Below are experts of layer 6 (counted from 0) of a mixture-of-experts language model. Rows are named router (the router's row for the expert), gate (a neuron's input weights, with its number), up (a neuron's input weights, with its number) and show model dimensions 96-191. Each number is 500 + 25 x the weight over its row's rms, rounded and kept within 0 to 999. Numbers have three digits each.
Before each expert's rows: a language model's description of what the expert responds to. This comes from a sample of Wikipedia text that the model never trained on.

# expert 0
What it handles: Colon after field labels. Colons closing labels in infobox and list fields, such as Kingdom:, Genre:, Coordinates:, Dates:; also semicolons, cast-list "as", and header equals signs.
router:509456514467485476532525495453475495488514513513500458454517477481491540505451483485506497524515561450520521481452530533489525502520512519509496520476456481471491493506489505536499453486500481510470525528520469485540482532498471525488477548467521534451497524461520501507542527506496493531
gate4:509476484516485449500471508510476439480495468524516483499466493496529498505517486521488505488541500505478481518520480515482449525531496554513529522477494470495501448465520468506509518478510505492471489497535502533471560516462462541484524504457480545493511483523475543507515506473496508488
up4:522551511455541497497540468504498533535477508484465520491516499526506501514464505487496457520463499514510526496498517501517523463466488447508487497546543539455535519517514521485500496497509513493486497521454482490494474491513536495490521503523498457507507517474515499491454497517502469502
gate5:470517506573533485499518473452483523531509522528490470502482552470503491462514473531510530478497496473504456509519485519500538502509433502455533523521461490494487482496463513493477468504514515525497493528529549509545515470480460534541516504513428519505531513514509534535556477498478511494
up5:480465490488536480555510498468510475504494505523495527531522461527498534491499482504508447472496515511521508459546509445474557492485459527526487531542511442517470491469550463485501498485504506466509520455516491477530487483498479507493562453527502511492489475520493510497474496459478470536
gate6:485464510517505520517493511495490519526486488500498511532482486464477506515482459504495509477532513502497481546507507501540488516490500500477511511502495517522520493446526505478527541509537523550537483532489493507487477507505515463495530494493485520483490496512509499461511496486558532479
up6:500498509492484530499481486491510516526490496466473475458513478493518486447506521552506501466503466511502505481451504463521498492527514512569544458482525486497486512540503512491456546549513511497512516471513482519536499485478501500510501503467537499523553489491463510503482485502475458506
gate7:484542484465542510503502528542508470492458515511534577503509474512487510493472503444500488505510551516494527485550536545436487534516496471481470521515470500540516503484514470484455511492550517500540498512473529514536498508494483511498532492510533510532544503499505483505503437466513482478
up7:471514475485489489461481513489504528533504485485505527539553526495478487457499528531513513536452520506488458527490461490519488522486450522524470523504475502454458470522500513495500505466519518544459529518547457533445495507510454507499531500529521484513488543532497493506502481502474503546
gate8:511486529528516518522502487475492532521479545492458497502538490486491515512463486499492486502508523544505480538501470493487516495522475497437496465487517532493516509511517534538527528497513461503476499492533467511491496493472473489467558559520478529512503516532459502496491515520520508505
up8:505467522500470532491504512517488561505506508499514517500528458452499490507473531466456497514489513461470486513503506542466521470506546514484475484477506567469550499467479524490545496525545507532518467522500494428489501506534476529497482472473471505481478519486523499510516517513514500520
gate9:489512527499527502484493529490471478484488531504494499523432526486490551524477451520488531501577520482463504504508477491478512481503453505480511461500463440507533536523482501450513531488506534502490478520510485511476467492478486452482483516558491495508517480512479515503471522480517513504
up9:514525503504526522502498543492460485481497544504460504510436512495439532514475485496520525499553522516485544484495494488474517469500465503497506471497471448502524533519507499454503562469526552485490477539513493489502495507491516459490496543549502506539495516520480528551483505498519503515
gate10:466507485512508508524443513475489521512497481483482492444547545467460485460493484494553489482502484486533443484539498545535484520504509505510489469521497532496555499514493496484516532488472527520493493456547548485527540547508511478496475505523500564475508538478507519488528498515481531505
up10:475540475546533537502512535480528488506499479454472498503491445495498484451499478511546487454489516526518454486491495510516455531474486506510483434516491487470495533550478458492494495523486528498501459488490526494511525488521476547485493527524518538502516567505505474513468548492465556549
gate11:506497515475480501554498574467476493493451484503503559522451542490502471514518542530484499500482502499482466487456454536475522550523530466527493515476481457497510507449505514535533512480488527504503477509501514481505531524479542503521499479510502485454527471507548496503496542469518522513
up11:509540497492498534514529539503513517525491453479547524512458550461493553531481483484502513500483518475507501501460432488472524539521497479543508494551478521498510470506471491443502475492486484486514511512521514514498524510480511511482490489503512502510550504486500518511541523530502521492
gate12:503510490453525524519505509455517516495552492468495531555521488524468503501506496506490512485505491469525501553529502490502496489519514523493515491493476519497492481536478511493497491534517498520464495508459513515515507529514479498464494523505493528518471498497508522458485493437553495516
up12:520497505490500535495487547510526501475511528470530546509520525508485493503516494527529510521513474502476489490488477466531478511493528503514478542495504477485481504535488489481491507491508528518535452512505480551507523480486487500569527539524490524501477513540457491502530489461539511493
gate13:479518508488509496528435522453541489497493531499510505486474480476509498456505464471443517497509512518521544454513480528516513512534492517467453527525502504474502460478516503492509490457524491501494477545495493477516492500494516506480474499520522470496503512541467534529504453453573499469
up13:499510513522449517566523501494473515474484500477505465497484521502453519545501491458498535500523501506491525518467472538531530525472527556469513505510511553530508506506551483453480529454502506484525492483526542501524501478501525521470477547470486506535532485512522531535524511507562483488
gate14:451523496491564511496499551532506518523507513472456525514484468497518521461516493477530528518483512444517499487509511534458499496537482501532526487473523517479483492494490491471494477462537518456482490511493528505527476485530489451478478526487498507548538463568528468512530512503502534527
up14:555489516507492499476517475467449522477478499542519482512479528570475509503505484525466491505530481537492531489462482506490474507507534500510514533543527483514508495512543495494484498536510527521485556495503426473503506544510518532490519464532484487483458500486497472540483455506498495452
gate15:503542519499502523491471505496508493505510495505464466505485471520491484503483528443494505527484502526493479511459473502532516526494511523559513477486539500490559496465520511458531471512523485474497465467474494502474491459508485520505489487523507496491516485524468536471488488455505488522
up15:528505541496512522517502506493473469472484505492444471513536530488516463487521503455490492526463486508474477479482471511525528543501537536511506456457472500460491526489526494493479501513462460444538495465499516473490484463521483503472524475524481518459479490512482522490510495474490474505
gate16:521527503512496486535501509500526532530533459497485487511512541472531538487510431492549534485517492510526473488485498496425517506510507517480501466458485471490487511549479497541547484499537496524514488527475494495529502527494524503471544457475518544492517505471518514532511492500470504448
up16:515507506511488516448513482479491484440446492487533477491542489493514493492499489515564464490487499526479517508480512486538490501469496458540521523542544483520496486479504484474459483482472524523497493521482526476461474511497492474480479515544525474537448483509561477536530519551496525505
gate17:504533444482472515470481491516526502491491485475494524476487482472491519511452485505529459478485495511481532522522500518497456490525505509537508510531523545443541526539530486486486489541491507538504478481483520516524510480490498486473484498498458491485479509487506533515507517505564545483
up17:488516553505489500514481511560468495500477484493478507519541503471522508487477498470471470503502527511497467487517462546537488543492467500493436459486496455487484499533492477496509545486530495460515537502508488519470531474481507536488495460544501506503471460501511479482505538460485454469
gate18:480493512510509504501481553449468503519477537489499527516489510486555486482506500526498487560462514474506508475473532517505532454502499499507496512499511487487467484513510473494512489472499514511535509535509479520526534495487531459488484500476481512502498512519486506440490523472536512454
up18:485489519488500482512459494481474523494466502502521510489495485480501502471543486419498481490505485457489483471497541518496495497523512477486494478482510514508495528476511484489526533463484519577513462529490494531468509494502503483487451522489503493487454542514555512524542506488505503474
gate19:555492498468497453507484509481444510538473502484503506509470524487528527514511489503527481486503510466538490492533519532510489460480512499482516494496506483563508452529551471493530544527514498503493497521516528490494517515477527507480471480449480472502522525525517479495544522502530561507
up19:516514514465500523527514497483506531503489506535526552533487508506539496525490442494506469560492481480506522496498522522494496451487553493472510530511520546481514511499511445474491503466508503493499490526544471494490471526459492515500510512503518477473514474526469505517475541518485543488
gate20:501492493473521562451533520502470520528554522541507491535488498478495476547509492454543515521528476538499510494508494508495518542538511512486491443453504495511499533539503504462523538526504509485519487501488509496488536477536495490543491530528491502468519491506503428518524503469474560471
up20:498473461482504558471509511521481503534537507513520509511485489468499500522482464487518544533525452528472486501509506516497555556518518524487513452465492491513499509537508502489506516541513486484519520479497477495516510507563506485521485522527490499453509477478486456503535506455454551486
gate21:511492520532531541493461505441509477514495504531482503484510524543527504484554467540453498497484506504491517505541525483534495512527504464485510491479519534502507535530510506496501473523516525526509492488525499510528504552500492451448504525508507555522520525536502493519521536494499523512
up21:502472453553540484475499520472523454468490513495487483534500523535510519494522491511507491490499482480504523510495527485522523514527497468490497483481519473503468487506537486497511477483476530518476503450493501492565479517470468490474491469511511531546528507534499488537500564474463520511
gate22:495515491476507528482529502465505495479444484511483559524513502539503465474501501503490484520515489535541535501503469508529502503557537481514491482515534487528539510538533485493441532496541531503458483477508516523512448507533557487534460461508467492534531557503502527512479525470502489501
up22:504489502493498530514537534493503545507504470493503491495473506498540516470490505493450503515497476517548511540538515558436479509489467495493517494532506489500455507515521474461480544527515479469507468516559464495519535516442491555516528546510510447487514501507489494491480488527491518514
gate23:505491442493481492457526483511493494499498509499477482559455432533491499503470501467554525491495486487531502502497520477494468501571528530500535495500492512474479502497516493498482520553498541524490523455509553549488502548477487522501475471521459508507467515485504524508456490472480527470
up23:489499466524493483526493543493466483509557486517498489472499504464521483520477480499493559480439488496505530525494488517485469509453548508479554523529493472540497548484483488524480478437507537502480501484504509507530494471460566494490510471514480503471534506468460484522556544496506532471
gate24:491493536489485493518479479478484495475521488493496486460464545476487474519518531497484513557507515520462486498518529561482497478529517483524521507532498537477514487481516535494485496507524480510538502454490501503512493474437509517497496504479519479618452466477503483539480505467469544502
up24:507518521521505486475540461514511539497519538497520456538500488475489505532488522518449453476518489492506468501495517522500457475498506502506494498491508542479521478457506491491523517452500464524503477487499520552496460506509479512507528494492483496489510515547501543528540531480480522506
gate25:476463483488497483452474478510454523532498477503483475497508496523472502505502497501513463466461480490511518476507479507494504445486541460520483496519520517498498485528488465508528557500484508488514512538498520542528497497526505490506492478488466505537477477494522516533470476505492499542
up25:493501522517488484495446492477518527481495526464499523499473506500526482516515468463502469510511491519522509499495546466548516483551533478510490534514498465489520507470515503499517478495492532529507495518539481534519509502479508498473541456444513526523527494450488518481493540553553535482
gate26:509451561483529519491490502465480477478499490498557515468519523465545503483514511503542512550515479496503515513497524509470498508490510481490543486446491515534485527490477498514489526505496500483484458456471516503514505501496527508519514503506462490488558524512492453561493486477502482493
up26:514485595486506491476526493499523480528485518501482517544473523491520508528490501494503451492515516484517483510436470533530487502469492503513481495504500488501496500489488504502474514535490499531479552516531452496482477550494475529514521488519495490517567504529480506479490483549472529525

# expert 11
What it handles: Hyphens and joining marks. Hyphens, apostrophes, slashes and dashes inside compounds and names, as in French-speaking, post-traumatic, Dan-Air, Ville-Marie.
router:542510495476506515548480543469509552519512511488484464512552461497497543525474479514506455522530504470545518482506451491518499481475482495520513543519533502486507459515502495477464477531546480495473534492499499488525485486517506475520475546493495549487491517468524517504538476503495500484
gate3:496464509486506483498500466532498502472470462537488513535474489516450509507499504499528523475496507493506502543503528474484548512515518522502509490482507476508484499470483453500458479509506527518527453439526523480512526509490498484484531551501525535531526463487455497493486487490454528541
up3:498490471502479480483488478511487493483495484504516476526492501483478525492467491507489509507488515503472541532548463506462513523506485514467536504572477456504501495522505506459501487508548531463516476434501493475500548503514498500489484493509521565512488467482452507471476474488444533484
gate4:466520496515454490459496507493532496516504513476474505478459476502519444549498500517480465526484530493507458473476466489496558519485514463521511467468489551533477525505537531511507530490527519510502496503539549513495529521516486482472516509453498523490451521533494492483506466511524494503
up4:474490488536502473499512467499463500458475474472535527475554517498479491462493508477465483475520486503530538507503523509465498517489520500522520515507481516434503505519540514533468484476551525461530507482458476475499473456464497490505488546518528488503519504508503487535492501491493501499
gate5:469497518499496508515528504515484512532496488497513528518535508498536547516487491525498473499501485518506503537521470513516496492493534469537476465506520501508505540477496529459518552532486462476515481526482494491523486495486511501478514493486484513492503501522553491444461500491547514454
up5:514450430504532498541491474498471487483490501466496497512515524474509521487488488513489486518531473511508528486485492512451519504521494549470482518475499487502504462527501541521489481491478523494508527477502539475492503503503512528536506527539521517493506490424469486498558505538493510487
gate6:447493495523519497510476501502506524505485491481536508554481519509490543534548483503503486471525523478494485487531502525440520471490540457483532539485478546465454509501505474499503521472485540521515518557474503505541554464488503561455502470462508518457494515463491492485502496458490525499
up6:496461506486485483510525486496500491514511514541465472459502495574492441561498525506496504538480533518444521515479457451521467508488484546492471502497502529508483507492504495523491537505490449474517522478505511494512508495520479496469503478513524517511459549518484474480497490496490510478
gate7:509515508527535549480478446543493453515497520473499532560497497507552546491528524475489506507467491524520473523535484477523498529521521548508491521432520514539514499506492507464468534505489524531500525522490461489505497496481490505497514517487455480483507501493468491460502486485513542494
up7:519549510542556548507492509539485471511501546470475527547479494497518552485509480472498530485505493548490485521500498485529495555535524525539512526449486506548506496517487484473510522509493525533510511495503482485500510480480507514492486508474449494488500514483459515501529497493516483466
gate8:476511469508503520517471505539521465502535468527536515535525473494491498505517513458486478515550530477470472512510474532466531498529443500459478520539480478485532492534493484497504512503544478494540502497508526470499487466517504509542468497492513521523528538509521502461520549477507512507
up8:462492502472514530477506457486468495530504554516498493498483528511520509497539474503487583464499513489536530460442482439504464498504507513463501505489502498489511500481463480480552489506485536529522542509515510482468444481528505539486555486487484479475497506508505516499497502510497464482
gate9:499478485523493501541518460507491533514492510477492498500478480488518486440531498511471459453492433489523472461517494463506480516516519471504521506536475494482521452500462488514546483485472498550521475508500476467519489478542481504500464484498521517492515491447492505502517495480556499503
up9:507527539491491481474497479479502488524530522501537518503533496508527514474468514484485503519480557543485506511521468531519504465515533558455492514447509529535509484496483474509527513508537492504454530535489517485495439489488478505503478484503547500487545521512516495533508533523494519509
gate10:518520530456472530504502550487484486491503497495497531505507483500527481518502499520503485518514531529516514452489443491503451517536504460523480478470443471436513499519489543471504488489556516478500472468470523486462495520524484516484505473513460514470485476490469488442515486494514488469
up10:519506504488535486518494516456500513517472516528523506463449506494501478510513503516480498504450529463522527532530524547515530499529524535487450537463477531515496519546566520504474517485456543516478499512510483499526463486496542491505496542527535515506528512572542514540445488519494519529
gate11:510496526483493491479505459508529536527495505487475505515523463459507548499528539493499504449521504530453511518483489430484483524468524519476451486505506535494499512546492484462482465483520495498540487508466501479511486502502539477518499502492519493475475561527484535550457495462519469458
up11:498487517512502479498509477469547493469493515503481484506492485489530432484540430485538530507493491482508483469486498432516489482455496487492509479502503534570495512526448494497455520543533501521527515479482510475534538466502528523488486485509508474455538507531460541529491491490464495529
gate12:476484489486472505483497493488527511524510450444507541484487520484517480402510479503446475461527520530499511505483463475524514475509529520482461507476488533516498474464486525474517532494488468509517485523512501544465473511526507519437481509475538504489463477521488482469541504497523456480
up12:502492509489478485505496457474522485515528463501495482480489484511526521415500512523459487430548508523500524526473500492515492464496508527513465504486491533501457497469489518479514482479481488495471525529512464543485480478518535505482463497462514496482471484480535476455548510491502429502
gate13:501541545530544497477476511517543514541507472478524532507532496524503485509475503526531539518468477506468500511509541509525444523499500506539494487457510518511524525505503537484548477510512544522553502504472494530497510515475507447494483511491530510503486486504505505489482493473489468480
up13:467516505479543512495518528526495498544532466508508545534498547529493534474498476507535565492491494510484521508468499514499489499464515505510537477441521499473479520536493542522539497559448489538559494526465499502553520521518452503532469531534506524455504516508504500452491465485519472504
gate14:500442490520492465457510503495505485474508487475444475489505467511493484511476500540427468510511491544501539490476481472445486464480520498481484524489522519481561474497491447487456506509481512489503533502501523529498506537501496477490470518513526546516523531485496472492480505511496506463
up14:513476488499529537473527507497467497476498490414467515517496511527499522510473529506569538471520522467489457494504531507490501501536495486460503522502491478493533489521504519522499504521544471478542541536501472507507489493534478509519496496522541500514549482510510539472489460539496472468
gate15:477488506547522487492463519479489521472473504473497481464541527515524518507539514558555494451538478481480524504514535478489523524507504499505500500489475477500505464513474497483489475494463511480523503511502524489509470501547504477481497496478491536463490525452512533484503545473495466461
up15:538517495518480502493532485504462523505479508493484500512513477477444486498560476506462470536467514497513457472490521504446480494536493526495492478555503532491506499476546486482533562520509509532514496474526488473501509505525526477515505496508508459492498477505520499519469473503498509469
gate16:467482470482519499501498545524488487494448452483510503504488545464471467499501510514493543492505527498529493529514476503477498515482540520485505514502494550485537464502513512459524532524558528485509481529448519497497493467458493511524514499479492566537545505489514475474476483532535488435
up16:485507521482471490521494451507522459532493499529546504503536491556505546525494499524514504499515483534536521490484468496533514542556483473538480502489449491484502503506505484545513430468477470496451492527504530488498518513529506456506506506542466463513466526493487477505478500507483449490
gate17:522496497543471499460439471539484482512518503505519501488481531501519468462493483523533502477457466509509452484534472505558541476505516479506487461490486529488507456540513489496466500527500497517513500496540499501498518510515498473477536477501453537439487491476481523543536480506481533493
up17:483507475483476482495518483469481507452459495513489500463531535501555518518507529521501462512541473550521499493491456541519521512501423490474504497458460491437492501483489506504525496526484499462502495532487533559541493514520474440523511506484530505531475467490486486491520501485488489491
gate18:509536494509555478512520513487511547534504481503501475488530535468490534473484475498494538506538539528488484508494495496549488506493497548475514474482485563479488473496468516466503483524508510439505507475494544513490521493491489512504487490540471479531475517511514463535468480470517550495
up18:530514507496559458494492530527514455542511504490536500547479517469464497501504478502490468500494503495513498478469503485500492510493494482444532492496517489537490476525487530521500539525472489522505496517490495499526527509503438500485520460426501480488480488556507487525540528522481525477
gate19:468500471539501513465483522497558511475521502512523519477505554502461556478526478504516595500522466478508494508495547489554491483484507476519498503481494502539515460479512498499494486463493501544485501497521484546522512507510487477447518464505472510483498437493503512509477465472523477459
up19:481492504512518518504471522478485471515515485486473469509471484471458491472480479482530519498537552488490535519487522508475547495521489510503486521523475486502499459470487492466526491480447500513527518528510497503473502507487531520479503476476519558504521475450499526477502446447523539471
gate20:499547530518496520497548529564504516488468496528529554494504477515511523502517502505506549477529520500500503501481513501502507485504526491510467502480522489501470509526465457494533538505530528519499503517554493524498493533503500466486507494526515505492509527498503485527508472483553486489
up20:476477469499502440480455475418517477526504482464478464506510522493499506481493523490483453516482454480489503493520483492514513525497457512485521501493491485500518501474557570487478456489487472491506501492448525471497510473480499534490494485464498497553494462502523536481504551499447502520
gate21:505547509517491471471527505573425490492503446511460469533524484525464499539527480482500496506509460499488505512468520480513498512512498484492499537484459507487508452520453509533489513486511539486528519503474517478514507502482519480493509554501494538512476510488494518458518484513581516505
up21:526517469481526505513518511463488447559514467506510560487516476491504448473487432495552502488512486493485500519491538474523503464496482515508504475447517518500569526511465474492514506506505497503506511524509473511556475494517508505476495534500497493504496520531514485548490542514520491493
gate22:513494508463489503516500461476475491485446522486500460477514509509498496465522509490524480505524422531527485442535539492498495507529488518507521474469523467481475525487495485511515448484497497520508503481485544526564509523488464471484533573463480545488485526512466479515493534517529526522
up22:524525479517529510489534490481474540491527480502506515542530526492487468547517526521494517470496545488522556485520516510550500454537441511459507510512531499506531487484504489547513483540484484513490502467509495499462491495489499513501462468497508483481505486514437484500482516464518408498
gate23:536527522477583478506487507458486469496462522534531539498528473493497515490508507514528528511526521522483495517455516505520492457518464480496505519514538501517471530486539479496522479519508466514544481540500479523469451497507485477504469470427462499493500500491490493476461542482531461520
up23:498488486485472485543494540524498466498551460516448473467492481494480517460488480492519501551508495482514501532515524488513538562531485522495517496500505486537530537478499522501465489485544502465484508441474483495518513498500476507459503454497497521519486486501488506495500481529486524501
gate24:507475444483491479501484472479481481523496489470518519531474468509486516527499506477440478480522478523495489495504479469464439443465504495489531494531483452462514469495498493512532487485471532503478470487465511524477479515506450471459479448492481525494493491474517489477490522496491470498
up24:488471532486536507468563534527532500516525511532508531554538472507474512535478512470548494485494518536523494491512501482465497513525452516493456487512473534488484511487488519511486501497520513465511518510474528461430549473490541547497521558518538517516456494479522503530480519503545490453
gate25:500448478517521495526503492517497510508529494461500545441475459514442537485506469510528506540536475541489508491493446473476526492449507457489490493514469484502472456482535522468512482503491484499516459526513504501501496504492457474486503508499477512484465476544495520494512453546535546487
up25:512553504493514491545515505489532524518513510512509472493515453487466526486547518497556491502480523508479506466474498457481523509499482471495522485489489505480531536442489489478496487493477507471484495484503495511439515490490518477470501532459456471494489459491502510501541524528543510527

# expert 1
What it handles: Foreign name fragments. Mid-word pieces of non-English personal surnames, often Slavic, Germanic or Dutch, in sports rosters and tables, such as Gr-om-ov, Kr-av-itz, W-aj-da.
router:522527484494540486501515524529489501481510482512462492493493537518479476491535516509513528522492513509495507501537472480489498509485503527520521525511512533521521527504503514446457545461502491502487520468517487504511443520500533526533478510494493476515497478532488508531460480497563471485
gate2:476500541524486471491481472497512464530494437505496550481492494456497523490485445503479485547516476504466520559523432515505482506548510489514488465526506488491513479519488474505496516543494450473500493470508440470501479520492552484536521507466490509499532495517479497494484507468474526494
up2:536547519490520528493463502482492506518509527514510503526523491526498526498511497511518500547516533537480538498464534532472499495518500486520471512483509455484503468476471488461515491501501526522554503492493494488529468506489516464471479540543516485493538470522524483504512469471507541488
gate3:523475483558509489502502485488544455535487509456478496495483507490514444503500463514482435527491464491496508512525522539515489512471514520529531507523521518481535461511512514463495501494486530542500543517532495488509428469523537520446490497460497460501516484497487520485525504494488505523
up3:501517499513518507548550515510508530467495501498480509530486499552512512540517527507509464527521488525507483475535517497545485536469560543521484519521527478539482511501478483550482511525489524505481507488478471458462473493495481475497486471523503478498516502533534512488519481512467524521
gate4:485529456529440467482487492532503486490529465475498488510503496523482523485566497514500517493447466499499505540524477532474517479524479499518548440518473498494507492448479555501501485455528494499506492520513503499490486506466500487508520548510487493492519501468500449452530504503511444487
up4:455517496518500486535537494537489487472458499566495512515491470531517543515484469519515529494506493493491511497510525545552490501487476444548536523533480522481498510500492518515518553483501476496490511455542511526515450495527471490462509527531459472526465530515521496471451480467464484495
gate5:491485530504526502483460523478496535463519455505474529519511500500472468491550487481507505546541512511474496468506505520481437493494492473515482478507543494490533502489474482475500506491500493504476494514475470496503483497458497497464457483492500486461495509476466506517552563500501482489
up5:498489485475515439493501499518513500505485482489518506553497537464459451486479459502484509528502480472447528529448500511500487490523481495484517457489509475493477525493463478491533509510524485481509486509488556492488504503491486549472525475503529513490454487514516498506472516506493475499
gate6:504503462486500476517524479508506462467491493487486509522488500479466430502483509463533514482487471527504499489537493531495481541502483505489501490508474432490474473517518495537431475488528454458475490504474535493465488479522501492474520491500490505521445457497546498535492495477586472484
up6:479514498497494493526491558545441540497533522490505473496470469504519512501516534527481455512464537531484512510514494506527547486490484516503498508528483491505467459489484494487483498525503511473491542456488517474536494434488538498466496497505465505490488504512476439474546499519516462538
gate7:509494528467540493464498485450526514531513473508529499531499535546542555517488514493525518498500460484490510552533487497518477466523460502484486508458507510510477520482463499464512487490522498509483478479520527535506496497503480531513542496494515497506486513544488468501507499520514493535
up7:513500524509485532446511494522504528481502451524519558489515500506517484477530448486532483499499539523517547469525508494511502525492514471494483510504492496504520499530567523475498484476491505525508479541467491509486525467465502503517490477542519522529456503482520473475471524483556461499
gate8:492466496526567499481511527467437517528528522497511532481479531477511518466467531468528522480485513479453494472516535497468542497505475451482503490476504488504500484520474508514467538508537503481483499514507460529486474487484454508486517494531503529484529479466498486494524461462506487487
up8:486498463507479528543504529491528552492523482490500531483513492473504488493518471464444486499458487554493497476468520520487494514473506446501481511553499474500521483482533552532476472470502518500478466500505445471470496493546497489520526516498490558486534526498478524484495515501496482518
gate9:493546520492496495503483540490509500516525500469492533499497504490490532490478513464547517525471517498495492473467446483484538463488478535520502508502481555500493465513490529517510508508477451489452479503527495479509512457493529458507493481478545494470490549526538499487500518491556425531
up9:483480491505489486487514529557502499506472486509485476486520494457469503524494506481513517526475518474498547511537523499434479531518512522465490484479483541486484485444489541451498505460494512452481510524510490511498549478467510518504525494499536526513524487436528549456514477530478490472
gate10:485484477575474510493435512500505518539503478557482510471485455479508487466473486519493477500518488488499457505478477500521491512517498571488489521556487523487451496535467470495488527505486535494518468492481538499430489515522499506495490514483507486464468476504517473492449487469517479482
up10:476515491522444486503494549492502496530535473497478536499532489492497503515507472495525453492514491522477511462508512533480528497495488510507523525539509514527539500518546450518509476506529511512516539495540555463428493505482490526462490450502524507470521475470480519529495509478522502516
gate11:478512458566474498526491499546529523463544463510524502522474527442509503540490468514524491539483517559480504485491553541463540521562468506493518511466497499507528510521523516508455517494500484494499481532517485499520498519425488498530469471478517475484529473493478485493472497476522502457
up11:515477555527528477480507521480522507481544482464516488517488502535517509493486530485520490471535476478546501505465533502497507528485532491516500528473503566501516481517453546467532498492498503445524506479488474511490503495522533460530543490465521575482459531467537491537507503518500498499
gate12:546506518467478490508475457479457488479485469530515500485520514546490469488541531504504478492524505504463486493485493524523499494504493500488536516475491499506499491517487436483499465518475503533491501484484511491524545466550479505517516507497516516491542508473526537456516469436502507493
up12:506495536462479502492457489458538516576506482518469454498535499492554502534499500499527538473498483488486528507509546510516453521550478453526495499476498485508456474472500488475453508470527470475536537528518494498549547454484461513479487530496525542495501497507506500462511496484482494516
gate13:528519528498529539509548464496508519524480488498504459573517487497531478527520530514457537497496505508525498529538507537514512478508520509517530456510459504486521484486541507502471516518522472483479488536537489513482457493498487499450537504539457464509523510526475504507466509444462513525
up13:482509506514530520481517468540503525515495505500508501507522509523528497503558466490476526525473481484556555500525474525483478541531512485537507514495526498516489526501470529517568491518490471489516501527487547479480512466477514484485471458492480536521509499549510472544487534499508519545
gate14:483544534471511552471517489506487485481505550468456518507493503473523499512549482469555487529522502538507499483510523478459474510491485498488493450490494520485480464501522528493480516476509506479527471512497429498490467488500457506488500501477533501499498510495522552488496520511519472533
up14:505517488502533509516542506522462476500461523507422530504473502510488435534489541512504511543535440513521443516480510542516494483536496514496499463487530535527512481485506478447486477504530524526482494545489506501523503484524472517509467499498533498518524519466549494499482500504511544527
gate15:518517511513491527460511499536512526557480494519480535494482447481510544487549479480497468478513543538549499488518513517485487481507462489485466485494487510508481489514497499519525475509495489511510479503519502509518482455471483499477498534484473504531504494492481472517484571564508495506
up15:542528461499496526499509535557503523494474521506501512476490512506511496496484519472522498482516530503470524536552493534504482496492529483508522525483474473478507462495510506485494493479494498485504522471543512471470502479526504458509506467474506537432456541498473459523530501503520482519
gate16:445477517551504493503488534557499489515489505486539531517529466476508507528522444475478483497463512509479488486534473503494522474527527539524481549481528472473526485481539508496491491499485524511499503489528479480498510506533500529474463485507467516472519462479521503514484493498497475493
up16:481526498474493514467517483509547593507520540483480508480518536523479515499500471510482510512545517530471475492497511487463483537478487469494491486520494493506515459483482466484490525500532473490487494482480494453549481535503469512522506514516518512510470438477480437507509512508492481478
gate17:464526459485503518488532515494476490448507504500526481519525478516553567533507498506491484426450542487508492497513540452494511491509535494483475471530476494513507496537531524482503498464510468512493513503498524437548485504519522514528514513497508496495502497494558541506494474486478507480
up17:488473485468499440499497444509511507528480475512485489473522496477519507499538530547467544526475502495495490506521461521515455509585499507492517492488489465509526496566466527527497475477514466486492533512521492521484549496491483508492548518510505524491481483472495457508490501537517491500
gate18:463514491537496486467482474522482482545478524513505492503522487520506495467504512488512520510500535525496522487517474469491473497501524467563478476516515531514527481469505466501526532552514579488464473526442515445486487504512503519528473459516495531481516489500517487504521510528481490485
up18:502502535506491486474475509472493508510462505493449518526517483481472431495516529542488511490490531503469505523451492478485466475485539464526519500525513483524505490483470444483522471503551496514520482514508476462490496488529472553519539471508512499483508461475458504506512481485513511487
gate19:528570525517511476451484496528506470446497517460535494487500488502499466508521466518461502480523525492500513464499546489546493516498534494493506468484487499486499491478528515534506538511531513497476491527503508486504500501532532518522470532507488479527524497496535503541476495459509524492
up19:510466510489473513495520498493503506494519480513533516522502534485499544543501484463505488488513465542507534490446495477487492482485477470515552487473512512479508524486516478537461474513559519473486521490544487462490463526466487484533496499493514477512529508492462496497487476509456509557
gate20:503464497495463501556510506559487488456526466532475526512539531519521465513496476505507541506506523496504531449508467547467509511499517436510503498499472497494495490487453483559501507512483518462489537464486509509505508499506492493470505512538493471496485486535508439491526533478498527506
up20:486507470533511546467485480489486461517512477470551497510531498534472547484522491487498488484460494503540481490488515445503482480479499532490541444482512503488507537480543469470496472498495543477505550506512453487503493532481524489524495542446515486499509509478498544522456536506504496472
gate21:497522503498468489530511485483494503517452477483457527508497501484514463474464514483535508497491502489506530557499496485515515529462516464494551461496474539493513525452521472532487579526488472450519452526529507514500516488501516543477487473421488512485488544526496515486560497502505489511
up21:514488526539513480490471494493483511505506554494560501483480480524490530527509457530509483526481488492496465448478513430495508469502463524475499465539551535471507505511507515523530496491524497510504462485480523476477505487485478497460490534537492493518481513491502505487491463521505478483
gate22:475509477475473502480518462458534512526498537499514511478490476503476510485479468484469527475489543526451488475469514470467444478484502497501525491507509476514492502518505513491502481514506505463516519476500519504491511508519493469529509463518499469514563528500500479522476554536535489525
up22:556496501528521459499506525562534468437499529503487492479508478487504498556524503493514516506510518474537534458477467525554496494457519469493486482506526525499476516476485518498522515504475558526475490486532553506476506499520480477494494490485494504454462452488531496460525481502515463535
gate23:506503466509485517475501507529542494472494502465488488500497499449511473525500473463472501506464520496544474535476547498486511535556508495492489487509495459492497482523486499504507478497530452497489500483492466494537512516499522492418494456529511515506469499516476478490471520538509503495
up23:487484492515484534505509486522498456544526510526510502491500526452485513496459508491529477519494499530475514442483485465557463575504527537493512519493469549495487478503459527524475511459488460502449527530498464471473503552501484505463522486505479502513450503485493493514514512494525566522
gate24:503499484547500495510502546486459487481497465511515519515482486495457535517508483514522493495517485524517508447464482465505504482474464551519493524486560535481443535544502534480442512424491498520511537525511501501488459515509481511498532483502507526511517477490483498497487539470524482527
up24:500489468549526513549485503535535525507483522493479523510452507515452528482487518484504483497512493519420541495486502518545499484487509522507486483579509468513498547505480516497501503514477534487458504493508540489482441489487518496498491508488509509476497486477478552515456515483516511501